Below are experts of layer 7 (counted from 0) of a mixture-of-experts language model. Rows are named router (the router's row for the expert), up (a neuron's input weights, with its number) and show model dimensions 120-159. Each number is 500 + 50 x the weight over its row's rms, rounded and kept within 0 to 999. Numbers have three digits each.
Before each expert's rows: a language model's description of what the expert responds to; "mostly gets" lists some tokens that are sent to it at least half of the time. This comes from a sample of Wikipedia text that the model never trained on.

# expert 19
It responds to: Section heading words between == marks and table header cells in sports and election articles, such as Career, Awards and, Notes, Votes.
mostly gets: "|---|---|---|---", "Career", " Votes", " %", " Candidate", " Pts"
router:565454464558553486395454519553494395435563450487533453526549498532505485467547507517365496535619535506419584400437489603
up0:605457455554555452496440502477527530443518474603478517468499506574381554467494501524434518577598489527555483449470504458
up1:479514558487480504478391512585544478413444519441517385405550507503441470561486545549516465486553560539524561466506583457
up2:543509419511440550423470575556582518399506489434528551535480431486435553507601504468531435580487576497531548481404438575
up3:505430497586469531437544406487513508497487492507553403490528490515541435474519526482548510494582566556442563418369428595
up4:519506531534523485542440519521492510434506493586456515486544477561489545484544565401550431529454508485493495543421573440
up5:536450495504469476460512554526423460549463467528544341469521481496495512473461602545534534624531557451481568462524487590
up6:400528425522504473425519448534547513507571398481528506464429499509565487446451447585475564552464525456501499504498416532
up7:528500483541528537475454581496548456518468528458445559538572624480545403569488464537493528505445562505471496479422462546
up8:560423502534496569390498489519444454483548510570422537447457556602467575482529521526520529582533439434544466484400402566
up9:475536498485426493602523433603531441433617484488434435541607463461501453513525523517477460399534483483503500466550528552
up10:528455445497450508577574403537469478508585525521437565552480360500464531450554482558442475470473480490500490505504552540
up11:572465435513503478476478568446483530437473538507475455503561544568505495442440519460473541527498492594512474511506471497
up12:524463546499539581536529515489464486456549509390608472433411458455497527491468436574538543583518511486550618460507430603
up13:585555547428437406497494451456554408578544515512523518497647497400484515485529485467511526448498451451424435463460399500
up14:467407485487507513482460542478465479489509472577531493538658391581562544456509461539406557572509487499430482447434581447
up15:511507431604520495503518442453532459473521468454588458469499445469560558578493495534523507460573550422525499492512548471
up16:517576539485474530460513515503469453523580517510491544516596378316483440423542531472481595545609583501504512405473515431
up17:519511567482544537585477489506485453516511531494513400467457478480542505483461481575488519553414470539550421438555572466
up18:480499489513538535511529565485623448408510451523663486525452516493536467497468477516448481527509544397419508536519431496
up19:523441584414513527511453384545521446474476451496534506551495519542465420443512523528501572476549482473506482540444532546
up20:524423489556580533468526517519462444522505424472521472487515442512443450491551470458491438486433476469518481512506531470
up21:580475555542579452441530527579557404507476599515424481420516459559395518431557468469494465478541502575504549465513529617

# expert 51
It responds to: Line breaks, list dashes and opening brackets in See also and disambiguation lists, such as Voelker (disambiguation), track listings.
mostly gets: "\"\n", ").\n", " (\"", ")\n", " List", ",\n"
router:543479534545549467488395468546496406500446497470584472591485476524484620609484471453401565475505517601434498478462465410
up0:550423542512449495542476456509429467456487617534433638515530488526554557508450469543426567486512436497377539531484472427
up1:482461537424480589474532549418501443501488495532480423550522395555488498555517516493514524449481520533512518465501501542
up2:542550485501564494477463550515490504460498484482490456508527554673542504530515418475531539557451500527469409381443431594
up3:474556475536529438508491495556570452574370498442424495511523598579542490511547600521563468429518571422495505525595400375
up4:507457528598472526482452438500448585476428551482430471497381444561565555533390453498449542535474543521480448458494466488
up5:568466481481536481417446540472504457524430456497511412510547508452444511529546483423454534538448489581460547521528427440
up6:492469552475494493535464559416493562497488469525386504542483529497456542577580466500507481452504460474496507538517460483
up7:478530502465537503442450452520502480467458449491528470511504427508483594539482585526532612547542500603445521429499523365
up8:562554561539493476489388451509551416436564403482460526573459619461474575585456555535543561458505503490524470523395435582
up9:443525497514440481521518518612579540520497475553544566522538575479511562481504545526525464443503500455390489604577555438
up10:439513539532462491503476477559426448456547519515530434562473456533593568535509481497441547480539486566536517568487405333
up11:464465486482513432534554436535537428435508425491476505527420517485501473461490490417419513508565518447421473495504566537
up12:425461491504520424551392511551481542455479590546577564520495473466590506456519470447477494565461588544429516559481582501
up13:516447470576510409470545519602479469445472559414559543554527496445527531515416484546468567566376490585483504555529517417
up14:525494495425558553380575471531483550572445433513569540480381527454541590511486425450475568529508543627499514500510580525
up15:544595446558653504506534461517413621496507537481534558524603538527479568506483396490452538507585523473466439528542536493
up16:521493371535461410524492454505418520533457471462519557553469513490481581528433386482505570529513536454493472488427544581
up17:475492517588483521599412528460556497524570489491578517558609537483563594507483514447406563494493412507445516450496512339
up18:514532504509573499469479501559518484507450534436514485456488548491398489468497524470568455473546502524584472497493483532
up19:577552555620453562468515522512463461511558498526591555492496504497499536593398515412488481475388512562526483413420520474
up20:511520600543613527599375519480536444500494530523539455527524522510494526589584556586464526393448437501561500458505427453
up21:548500444529488545475448498514582536467470589466488508496603499547461437529474467535512447403510494547413532484496487485

# expert 29
It responds to: Tokens at the start of article pages after = headings: last pieces of the subject's name before is, born, and nationality words like American.
mostly gets: " =\n\n", "=", "American", "born", "Eng", "John"
router:566498450712536493545489477587515417487513458484551458509467463527468579472558515553381524572498557513471486492467486505
up0:468472467545547531523538462514505442502526533508524451512525482504538623546521472466449464509517502454459529435437433569
up1:420606495516618457531490521434515525572434438534577423504485493414496428522462557620462517533504486477441490528518443495
up2:615540453587544536507478510538556542497462457495556515584363416542474549509570509507496559480557452524572505458518566442
up3:650524499509414490465488412500467470452507498519376618499474420445517516514469490464499525556468482485456467462510506502
up4:518502471659531410452475428553499496505421560444557558522542495485455527506539482499556594502539523599502497551441468486
up5:421483580578475539552494451541408481463448442490452495481468429512485527554537557403508419531441519445496475541477492512
up6:549579459549549451485488500551470508419436527469547454467461445589461504501585527404479497547479490571502582514541488484
up7:401551584418535430489471492448496485544547488508513456522517548485449426524476525557532550446448480488462433470554477482
up8:565498516449597455457499519531550430469504559471492584522540592498480463459552534601604576491504513595403489564423456495
up9:575562326489552512587519480528565469442437432516448531487540533456441466514518509567493451583536473459458456522488559544
up10:548481432574480535505511441511463548482478480462269563559509503423467497442569494443486476555621518496447500576450413521
up11:501564530517438532529415507547485471492544554402402405524439504467474501597463571549568435467515497506567499430515533533
up12:466438480564446440460510485522542558365450427538441456409515476435489511497405526401570606535491516517527490503493540550
up13:620464469625495467581471546516506472464593428516533553500606534523450530489491402495480508472475420419499523497509461456
up14:446559446528541487468469513491473572405550453475489605615557487481549573560469407493381486505504463461567561479442551534
up15:387481430541477520499426564483480421506388617481470621514438514600464526563529415478498495508539520467453540560498557507
up16:641479502500488592413518502500464534570556556465505461507491499537572531432536464454423431551484493525461484477504450434
up17:535531483575439491539472498507523477514494467491488503437475483551435443496483504527455502473457523543478433459510521513
up18:487460475470574510506497557465585397504648579478464502559533505523516455404489480486516597467436437422532549461438488563
up19:452530476534507492515485537554547524478426509539443521566517504445440612516498614569487485378479427491523462525565490454
up20:486611532488486562528438522496615502455477506518546455457505497452421516540500574501519517471449523453490438443557519532
up21:466461401573597476484527563549515494420557457527552576578509484574402581404525440495443570557485533484497533633477539557

# expert 4
It responds to: Opening consonant pieces of split common words, often mid-compound, such as witch-c-raft, punch-c-ard, comm-ittee, story-l-ines, tr-ains.
mostly gets: " pi", " comm", " ph", " qu", " tra", " comp"
router:470473557611441534446380534629542446546457442489533508485566455454518586453567538614413422542535487510431613438465496430
up0:448489515509450494427513524488553469543501503513532497541576504448516506490493600499412525600476483439462589431520423521
up1:506449538481533536430445610633527534403519511505479517633465457456474544384504608539431483463566472461521588521545550482
up2:497561479588487555451408650602438342523440501449469498489492399390536557438495421588476434543549537527477495473451421530
up3:394412466546461524500425499509476483466512486529499487530490539504589509474529537543389463532504514513517549494474579532
up4:456432587547525569591516474478502516451479512490537581518506520500554417536481513620537503559477603479597507491472497523
up5:477521483518455515550483505480507469502612442455501526557605500483436632476530467524470404590517458546388531516485524379
up6:485487444485635432461504571487580433518497510544532543472574467428576533520528435441419412425436471438540447511484507442
up7:442521435537514418484497557527501437575436517504629495642547519460457602450485584503495459537512554470578513510492582388
up8:524542582577522532595529519542593504423476470467541405552482446509403421557583438469459352507561539456425573471492498482
up9:519475538467428560408552524577461450518528447550546429413563431593458555545457595527496444605495482505498540536457477440
up10:511580445608454489467457462623551511473507444497556447527524511485575440441494483537518575487561442530409627537520529326
up11:458492537508482441432503476495503525489529529565445466577574468522553468479527575505530500449503543521476537441504637483
up12:482512501615515531556497529525501425429498453406447526499497437518548494545573604464438503568536550577411476398474540543
up13:472516532525448518543518450591475522590459432402474477483489437441553432465483517506549427572496508425487581395572331506
up14:546425562534477472507452535564509489495568473455519549516563539368563553439615536571457561480424589479466537385450475467
up15:366559439574403495492515577450544453493495399483486511545513469482456493484526520505523530428549609528438570457467590547
up16:538458442515467468510443546451531536509486521427603529473514452562481500481551518542431449478583506425516542446496540451
up17:508588548464517522373440548510536500480539450556480456353470384491506485425534475574481435618492541468480547400500546453
up18:512395541633539435475516476594511444477425577504500543446559521519559563516563579567420395528508506459472577520529591448
up19:461541525580418509427438444581601559507477451567550485460567562502595605401496501530517518494549478476486480455446513411
up20:466402469548567577506553512536580530492513463462457454550505425455526486530375425582514417449530548519488528521368559514
up21:423457494548538545419485489537584586484527446594491482504448462523458555516428538519460446506443421499559522559504584483

# expert 23
It responds to: Digits and degree marks in geographic coordinates (°N, ″W, decimal parts like 47.8161252), plus scattered infobox values and taxonomy words like Animalia.
mostly gets: "°N", "″E", "°W", "°E", " Animalia", " JPL"
router:472538474573580537524429546536566501495420581470510493535443489499537515531541568503445533490690524491505520402472624584
up0:503531484584510562532412513568513547518445542512479467566496536619464501560499663454495491383516414465435539485515517566
up1:501582453586471456520429558570443429539495535517473490493563510468459436473511538491537460533557554494520557551541514493
up2:463523542527544548565403520614457447538517496553553526475548457451564537476498542475418511540577492519481514430519432522
up3:487489549577480532535517559515580460541540505499542460445415495595552590543478538508478444485667562549514484461473579510
up4:468575506575495473443422580517509515543494519473545445479566444399511522485559533580429499538594511504527517417441664490
up5:474536530638452566569511550561572440485496532446476515501449431526575527467489588445419411424457505512542521507513477583
up6:502526535512557561586518499477538480543509507491573376458534433468517460471572436565527465528579451505440600503506519472
up7:554516472558591397576627491472550463556503430478488453566541474519558503504513460556492542525450502498455455491544560502
up8:472487483540606643611454563436569494411518558462554432506389462499547525561515597502468420468459527576516513417475557392
up9:532484419575492508529540558503509474556417394471491513436498521541539592474501475573422531511518472535424533481411438499
up10:490482575615454433468376493525577465588438424424537491557454478592529511514552422596421577498646552565467472511444564472
up11:551514444529467588498470539536477587521386472452401531459451457475510502554503563459483500486495536480382455557471563507
up12:453457472607485418540522469583504474489412524490492528551513485470466470506530559391420546548558537584516518490513517481
up13:558461465519541454512545486520498545486504500556486427475610525551491597535434612525488597524570480497548527438461533526
up14:560603507540474499410425557527395524526514528486447449507489441393503456515593587556432482560526473441472589590566554522
up15:474489502587603485482400507559504514528482483501548507448483507464512511615539489518472418547430582526413466372523522550
up16:500406527519593467529510438468507438499566587447519548452549492520544550599583463576507564538500469565530522517483408550
up17:618486486595472554515438558569581467537499511363487619482487471486530522438525497535419506427568512537406509477466578520
up18:576431471587522539444529539478417435495480391436487427542555451607477491502492475619443458499467553408380504491430505483
up19:495505504503548504473411433477573473496478527397450585440433519492490462542521470558546508500484510459384540465573534592
up20:591441510589522533601558468479556469515523495476534484564488523534484573558459503462405515510501488535466453494526559486
up21:488440500570516476484463533498419568512477538486504410506468510574517471464436544572522517559571506453532495462439493460

# expert 47
It responds to: Standalone numbers in table cells and stats, such as player ages, goals, vote counts and prices, like 28, 43,646, 15,000.
mostly gets: "29", "27", "33", "28", "31", " Chev"
router:590490486580481516535385559505498428579533473374560478454535567534541569548571542606400445509544531540464459445427472476
up0:466615534613563456496584531457583579553477564529461555455501474569478452632559540439420457471442400483499437489405479587
up1:569482480530553525530475545562463434458495428437555422498450580494496521501534533568498462524498597511588589436516444502
up2:443442483579579462548498456491539408443566398472673506490493470520596527473528560493434557526535536425442431435456451510
up3:532461511482450517553538427489510553569474535514515494566497469531593433468456524548410569475491532463455531536490487538
up4:497541470562560451481456545545467507421557425486477440564497511387551495482534514527486556541496527544371430524368522576
up5:518446482547464401457446492539403428432512537487494558451447589466522479557583481507438403571519497557506397432424522501
up6:521538444482454576404467482482442516518419488497565473502512432494478465468537542364574486375524515474471416534488494468
up7:541462563507475561455387521517421507553549465492504437453587541420583520524524496542470462512480488495465560458478535470
up8:485516451560533491582497591530455434504492495529454454503457507488456534538416444527461510457485442533459570547511505598
up9:547520466563460471451536530443481465502522554406516547510510428514509572513562551456420495439524474445481518447474484496
up10:586484424562580465519486523534539404565431523443476487442453501506487551607560510545497532409550612522479476559534439516
up11:576465428560522516540484444470517465537393508497489547527543666567507522489524512415461525469497502403498523498464508547
up12:504421524552502557583443521510423526588499538495452500392507508595510532554459467544439518464553535390479572508454491487
up13:525471383508487434445471553437520447627468506484446467453485455382504520490534515456443520545550588525501414543565522461
up14:546539530483635469508460504592528499495549487409523453420509535521504428514514588575565503455532527535451500515471461514
up15:532375536557464363441481468447489490468570493568433492530520491560483533567543404506426532513549505538488485500526389460
up16:500464556547501488561551396501466529503494485469473482469504578516568449536546481554423489506567501533491429389451554514
up17:525517483532545480455485569432510440483569561455495426401493489545457473560556526632466644533497446503498457550456454492
up18:508452455583506371459424541516326462547494452466519427471525489470463506550511451589401564542560455550421452530462504507
up19:444515506440458486485486593444505444506534486389483505430473562387525546454457519501528471546387630534589438458429518493
up20:590487511559563438544494505502475502480452424447497455570455489561482549565502614480494551467537553506454488482504499471
up21:478481477537464501585454483530548377485565391464586509419553426454568553479561531570477573503558516496422565527515511448

# expert 8
It responds to: Opening letters or stems of longer abstract nouns after of, and or the, like inf-rastructure, re-actions, p-iety, bene-fits.
mostly gets: " imm", " hy", " mat", " mov", " ar", " inf"
router:456494490598509543424420518494544443568446436477503454490465406520475609592510513569436416552574517560508530453509590489
up0:457471443460547564467488518450566493521514490471455497541465328530469561475527562438512468611400511592560581432520511516
up1:425498525576529503406506512582439536424522507538512512501483421522525564560486487558539455451424534483502547555515539497
up2:511561539526516535541515504567450419486545483502512408534429459517492394436561542581486407548498499609521614476528493503
up3:431519496430437450544429467448501428499476412540562480494552430482475567484412478481530517549471492507408466471405528530
up4:466496414553547444462462482556471558506490576458462539471583513456483507489513514577428462516519515498483610473477574453
up5:424541517444448590328436433442556484545581435533528490541511414494540484566521435523491404540617530513505514426487521484
up6:444502478560537535373474467461597453518465593580464541476482358530450651546594523501431382497505478524562533445459568518
up7:549480481590527582502522467515605532475540459444573379475529497517466473597423481469436461569477412521445507567526510502
up8:518468559533551465350520492474477516525522469460451435583404485546528472568522493437446463527528460560393505442557465524
up9:539655554562521573444484535455496485476491568458515423587401392502556466507518547454499473461511532457485521579515554434
up10:493392510501429576479541543402596512512436575519544423560508477542419596490433564492497463455561475561443513456527499530
up11:452523488569546466558488424457524500486472530521536552513463520455470558493471528463448537453520449442482448525561454475
up12:443561506503488570416458507366550534493462520493421511504583510482503538439540426530454421492566480537506478519525613466
up13:523553499557473409489492555414494526528445455446572531577516496446510439528526431490482528542429442344363583420553495482
up14:550544439499463462477504556503503593535500518452441529519557487354540580447600606571458515365435507524519550558505447402
up15:352453497424441632455518581452489543488507415556498456584533511464503535423572544503452506414568614538404550445488585488
up16:461472505557487349456512604530536505439506482559523522438634438506561515460529524529419459492565590448450568480553568458
up17:451497398419493462496411537573486523401514456517448415496501503526423590554510544544486547515520525475588535545587607465
up18:483605512435456473440426555396476463559480415488557470437470486543464508592546499462448431579526483551590483481573583494
up19:421482480483497511429429449506440455538607494576537440453486486493496477528558549511460443556530561540515528555462557395
up20:524411454552440619526477496428528467507448437468539433546480501573557492419384439492536414501512504458505529496477497420
up21:474554492546534495468548464521405488523406561596468564576535504501531479420519493412514620499515521598541545492493443551

# expert 34
It responds to: First letters of Latin genus or species names in taxonomy articles and headers, such as D-yemus, C-ristulosia, St-rophopteryx, plus Genus, Species labels.
mostly gets: "Species", "acter", " Genus", " Ins", " genus", "opter"
router:577520481584588635536422541555467428440452466545467422527428518565504527502514567499447495543561527580525542393495476546
up0:571562451585562598529509554521592462476466551490445508543464516514499591603562518448392421426575514497482484499486506482
up1:508513543530550529505447500502461539525529517511445535411430449565524598515464494520454518541580545493490438414573563433
up2:560480572583522445541402460549455443511468507551482511421452468581447406551476473450587505484533364460484414532456462530
up3:602465472563482487484435590524474496457436519502570494485494523598507501518528528524502396499473493495450501455508453599
up4:505486440469464585453520588489477497553526516470495458495450450484431503495523543509481554519484526557420463488582479501
up5:500507525575562482501479510450467521419493504461562543585506557514479564550554530459396417444476488446460477503450485491
up6:451531551469503516529514537510518455451418534508428496394561533569459513568427512404432462442554496520493463481531449513
up7:567410469689526535532499517442542528447491591542538520505439477565534530478579581522370555486497529469611438504478479534
up8:591363482506508545473458553494511423412462460458425483544470515469464449523441441417494454550483450563482507493471559450
up9:537579506574564508501541475524492463483538432586449464467484544428595574468481426577403433558527476570524450525528543529
up10:510513500578538520456445415518421457534432494465459513560508520490501515426455504568523483556515565405490538457499476514
up11:538426477463485511534465592612513484470512542540477401481474585458459505362461471511479448489550474506520515466453500480
up12:502371497538477531522453511380538492417537487556460468508440542501526482505495509506358485542545495435513491547487495508
up13:488563498526557497557490563519442498504505484566487549566426475589504560460544442517454479575455493524480477371516453503
up14:438506487482387569503465546521531475420541419500519583457451478467462503541484559455487532544471511502498607464479473539
up15:454519467556409526568456625526388502434491562494506487560554530549415592504521468558439472522519544584493484510516541502
up16:552453365535443625640545499497446519461537568487469390435460582520512419486434505578494526676503486532558598366534470463
up17:561470512480580512496472510502492423436587492430610482500602592513551453458530566449474519470464486519484533477482622489
up18:518604517525374561482529538560451445556529545516466481560519462506488483511543523544477535341500496441449483542547438521
up19:463401558569482529538486497514496482416502559468517482439410466550499438506607563478454450554421535479519496453530463566
up20:510403475545456549526491569500509504449381410477490406487504478493521496423443517492494450408567485521487579417556496493
up21:483454424604546542601496509554582424544461471457554486536432581561481510528603494490469509506492504462422563524522566562

# expert 33
It responds to: Endings of foreign surnames, chiefly Slavic and South Asian, in sports rosters and lists, such as -ić, -ović, -ski, -ova, Singh.
mostly gets: "ić", "ović", "ski", " Singh", " Khan", "š"
router:581479416540544490491474482499594456580431439465482494508521532556552637536537517587472499490677568529433512497415494521
up0:431560474528615550550498478539456522499551490502512416513587439515540530580491441463432539462535511448527472636568503535
up1:610490457469472504476434461557428483566449492497447557437498492529571496462430507478567479490556527545467474469513419455
up2:478415458514529465477466437435503381461510460566500555599476417480537484495457441528462438458608443515505534458452533478
up3:635476450521491506534469434533479501509369578504503508512463556503500577519417454497575522533428487528462441477465460548
up4:510486444409536496565425470518525577504590467558490472507442498468433541517501552574523456440468533443539485514444463526
up5:608535449593570514476454428514539427552432453462505439496457449457542629522544471554436474490506511546407549477461562556
up6:551506495473450483394461399450538477515463513532508453458427566549521491445500555572518508518474520465446451410516542443
up7:493476413532514523517516544485501519483484506435423548490570598512527524507503438618415560506487405549446370476414495422
up8:530505511438546422457534438535497407482493496433491610540391502494467511591419584589568424571542524542511449485421506566
up9:445483557559491481536449499504552487499547450516482491506486445546489492594424521489463458514570454428468495452418492528
up10:528448503523435566546580458418530519519486526493589528468528572571533606555533484500498520507556509565467497544534502608
up11:612451464501575436523547436356549394568520527459356514503577561537525484527441450556432459507544444524447431547471549527
up12:544508345483539393451505510473583497537552462479564432438522525501502505526509644491499393428572553575502464551412469519
up13:426511593465488485508439471435484523534532459530473451368602449419521570552491504523554495545497563531403504467562488537
up14:482519425502537561392555508506440476457548533408418522459595542496519535433467458574458580483585545465442426467418501485
up15:536602445519408490406450474575485467545467463555527512500498480563583510588508524507416429508523501524515560458500570502
up16:450488567562463463509553505548518400497439435535480450619444558465465482576536414561547529473476453430551396475451478509
up17:519517490532542490396497542468449458598516511461531476436545459482595564455552445450482482562549568531361566421439493476
up18:482478468508469516494454520554547537535479531509581522477527439584417511490474462474456540514609463555409515607476531403
up19:464471614594472542446460489497548457545533589513481470460464502490512482534559564465434512434536525398539472550591438472
up20:561648497526530405593556485471542430467431501502625472486467474484425512583536486559493479548530490624455525521484515584
up21:551503427461532585453439413558527451550401375509454486511524512569553610487609484493457556523561477501509530528512465480

# expert 46
It responds to: Standalone digits and spaces in lists and tables, plus words like major, minor, other, This, These, as in E minor, Babylon 5.
mostly gets: " These", " minor", " neighbor", " Later", " major", " MF"
router:592494431575460534480472541529624399511479479500522528473534535515528518592461524496466441499494458558485525469455571570
up0:536481428537520591476497573495652413492481483424523540439504592595452499488531471519495517429494611444514454487445484523
up1:441463380606546540447451417537498393481466505425572505498462594422553526445512549484347454536569592533473519417425569529
up2:544543432584469611504458506534516561501570458470545523459538501399477531553447412557461454585540473559532591451470543518
up3:457565482554456488442464454516457487527552507440430542499495466556602498410561496364523454512572416489440505445534546518
up4:512546513556469543478498520546601519553487457577505505508535455601501491472422547415471528499470536534494482453475500476
up5:486485428584491408473450584562491443444497555490558480560427583519460563561482555481482463507533452600506496515441462492
up6:550547466540414487521515492596467507533417527623513566438464519560499482470450500497526466567509579483460419447462512521
up7:526509517654579521418442565471506429515417430450519455551461454514512551444528560549419540498567489506430484533458458575
up8:552503454646544491588443487522506444561483512343478528500501456551529510467486548612385488528500531574420487559478499498
up9:556565507523466528452454478490571404564515533506543432515587413499523482588511579597475516484441465523507494525497483499
up10:590559429637436553512551499524465440535480453529465559528517528600523544477505513503491413541573512543462511504441497578
up11:614461488558498507425519510532524496507501465520500510456511498541579470608524472472477460539465472527415420408444501557
up12:490483471562541535538521497517523448575467395527589494494370554567565489613402603427520540484610563566460462452444470491
up13:606455495637554567467415500576544502521499443466531510481465505530555583494555572591483441514539434533515553514539540470
up14:530418457586486460430486566465527392525582520454586532455557490473573506520402512508493497536531488538584576507434528534
up15:436526489618491605481395523490448531447471549486471512497585476563510491478602549480506475528528435547386588600484508572
up16:559436398542472647438426516511477438483495485549503481463512475540553518479444506480517420506535443598543506450507591474
up17:530591465646473565457387481551499444535472493478542565586548473611540465522497536490407521508529467548455535468481443496
up18:502470483521593453508473566509471533427525485508522419552533530540532502474564434520495435575492476560469528439467535550
up19:546609437546580532481560596415470481538448401463491442471508535447541477463406538534468396505404500512484489539459482583
up20:492500428584456473474454515574425520571440547461640571475524537476465538484516514500545560424430450501512538527538492540
up21:536544529617455510504491512508550447451526469420506453512517457465608539512473559548399502641526544534427514541421502408

# expert 20
It responds to: Closing == marks and line breaks ending Wikipedia section headings like See also, Twin towns, Sources, plus paragraph-ending periods.
mostly gets: "==\n", "==\n\n", " ==\n", "===\n", "===\n\n", " ==\n\n"
router:481449453568527498424538472459472386462457451510533549560516528538550533518435482460397508488580623555456549487438560500
up0:499474489537507501448455557413495488486612429604476592505484457509552479471486441474439424529586476398501422521572496425
up1:549496440557410529484496499468414418535470510532587562559434512550513488501481459394453478485536486584542538463466540552
up2:523494429514448429503469541592490484493449457496437541481478473531485457492403515468389538436466541490522489457547564466
up3:581435604568525422392568437498502388460439467573533425623487447530555594567430520479516513562463570525488534401463494501
up4:535486570570431548430467518497529538467444391419510490526506488553454532524512454454500427543484572546580514474469556457
up5:428460566602572477449513474478508469454522455537580515557530521474564586404516524523470523452468596458507453495496521489
up6:484509395517486458471414527542519580571422593490574492498576507550534506484463545527445458384526481533454566467464496518
up7:413494538589545586466455546437488433414513606463483513551468439528503418520537391499489475493451507478475585527376492468
up8:611511547517503555457543593444578448567531526485488536515434497543511507546487496503443521480498488447448553506470556454
up9:391405425559502528520599501463546537484512489552431495584530510545573537612492510478480484595535563508546546482426490571
up10:440418461548535526527480495496495475554455542482523436511459543504501543447495561478416519482491490448468516568430543538
up11:547480465500505497409477535536507522464493464429489502516606496486464480485433444502431459509572593505492489505453544519
up12:465452460469451586501466503455505495472449482557570502542440476478367442457452453413378578480501443513398459483499517449
up13:527529483475504409556553461474550482481481564470509571616462473463498522508542507525534582550465523466426545569434539421
up14:527480531518427544481499466391466488469467429448514547564477489534560453506451565552510550512479573368466505462428528453
up15:498516472538527560442572474528495523571520446465536574519440532532460596575489588511502544557642490513466660471376550540
up16:525546508509537577498512473434476510463449493509536501470504671468556518519386585527513540481505524557456447458455546541
up17:489493459554417547456494517417500458510509508512458421449513490526579542419452527541463489476554500568429509437484496498
up18:442552413538473477519467453506505553506517466495360555528463547524424615505448477463428465573484487511481482461453490444
up19:599558534564580520554498418477469436510475527511530540482503439551478459548485594455469488469504489457545555443484537574
up20:442599487562549633443492502617560515525491491477468528571437508460443528499429560521452484466447538542471457487565554554
up21:508537507540515453535502583517498507465490553498492514466517511517487508509490420393512517505617476490511478513470573524

# expert 17
It responds to: Nouns and units right after numbers, such as people, households, students, million, yards, plus percent signs and table cells in statistics.
mostly gets: " sq", "%", "%)", "°N", " households", " students"
router:515546491577560561467489567478581479464422472467450536483504443483530572547594502480425477466547549459482487466509579513
up0:455515474626590591462480490512508487455497576532431475516496384517490536545497494530516375538462557465543485462471558468
up1:541571485558490540578593573540571454524498447508534505507595471495550529541540500593525438386617501418461540483530522507
up2:597564548534514555518484514475520514453586501489559490494541537573548454475482465478478528590547501441491454459437448575
up3:474570431577523487559478546471547427430527479472531540482559613439589528540517447484428438417570484519448526529552628425
up4:519557394550513460507354543461431430505488477502526568469537471470541493541487462463550476530446452550508486530384443526
up5:489355513553608569447497502548531468620455516519451501496482465582420531542487445459520510533475482511489596518425497591
up6:452542485592551545466492475426570489502402570478483526553560404458437575442552425516542468472519596444590422474470565537
up7:475444517494456596584505590489520489483458571534400480535532504513524528374525506548433529543545437539465487493532548432
up8:564615445491550442616438559569531517497493517509520539495490456479460605457509527425491484578585443468474488499456521413
up9:465528515488628474472460529530493533532585530474374501513512469494572547514552430527462446496460513525530434441508582377
up10:492481570618471506420508486506461533491539463469570469463510558482486566481500466514505503521534528547467416497455520493
up11:562456517510459508452452642455598487455542518495446581566571506555541522564597455544449427464520454436583509461502549473
up12:598473597502527576590483421483560551533527465497557469453500614497545546518467497479455487540556411456530551494429524569
up13:522481533515489570448480497480592522397461460390574554381444447467507582423528463452432447509567515576449495475535552450
up14:503447509551482533492465543584567411468489549410503485565463602546541482517464530612397478434487555409425481489505577489
up15:442462528551465515520459552393534553460513467497575539458582486458542450528438468479507530505538527581444510445467558535
up16:531527440487586552461474448431452594558466514435474564548489488506426526519579494457394483526573499488514471452578499440
up17:461507515604523498480525570451586464469459533502449440455497465448587524583520499525497432509544497466568515477494561468
up18:610439472555567436546529514522457530503489521546520496433574423394521477469492439560447468471568647498438645392547469533
up19:580501407543489516532462571405482559523421521521438499490544537393449464483559563534472448500624532434542437453530546513
up20:559541476538552497568503396463536525519438489466529504507523521531564554529547547468535561421422465384531459451504401486
up21:497483543487484529411577481522534625505575451474511502426444403425496633561524578435437378502448457532470520439415490481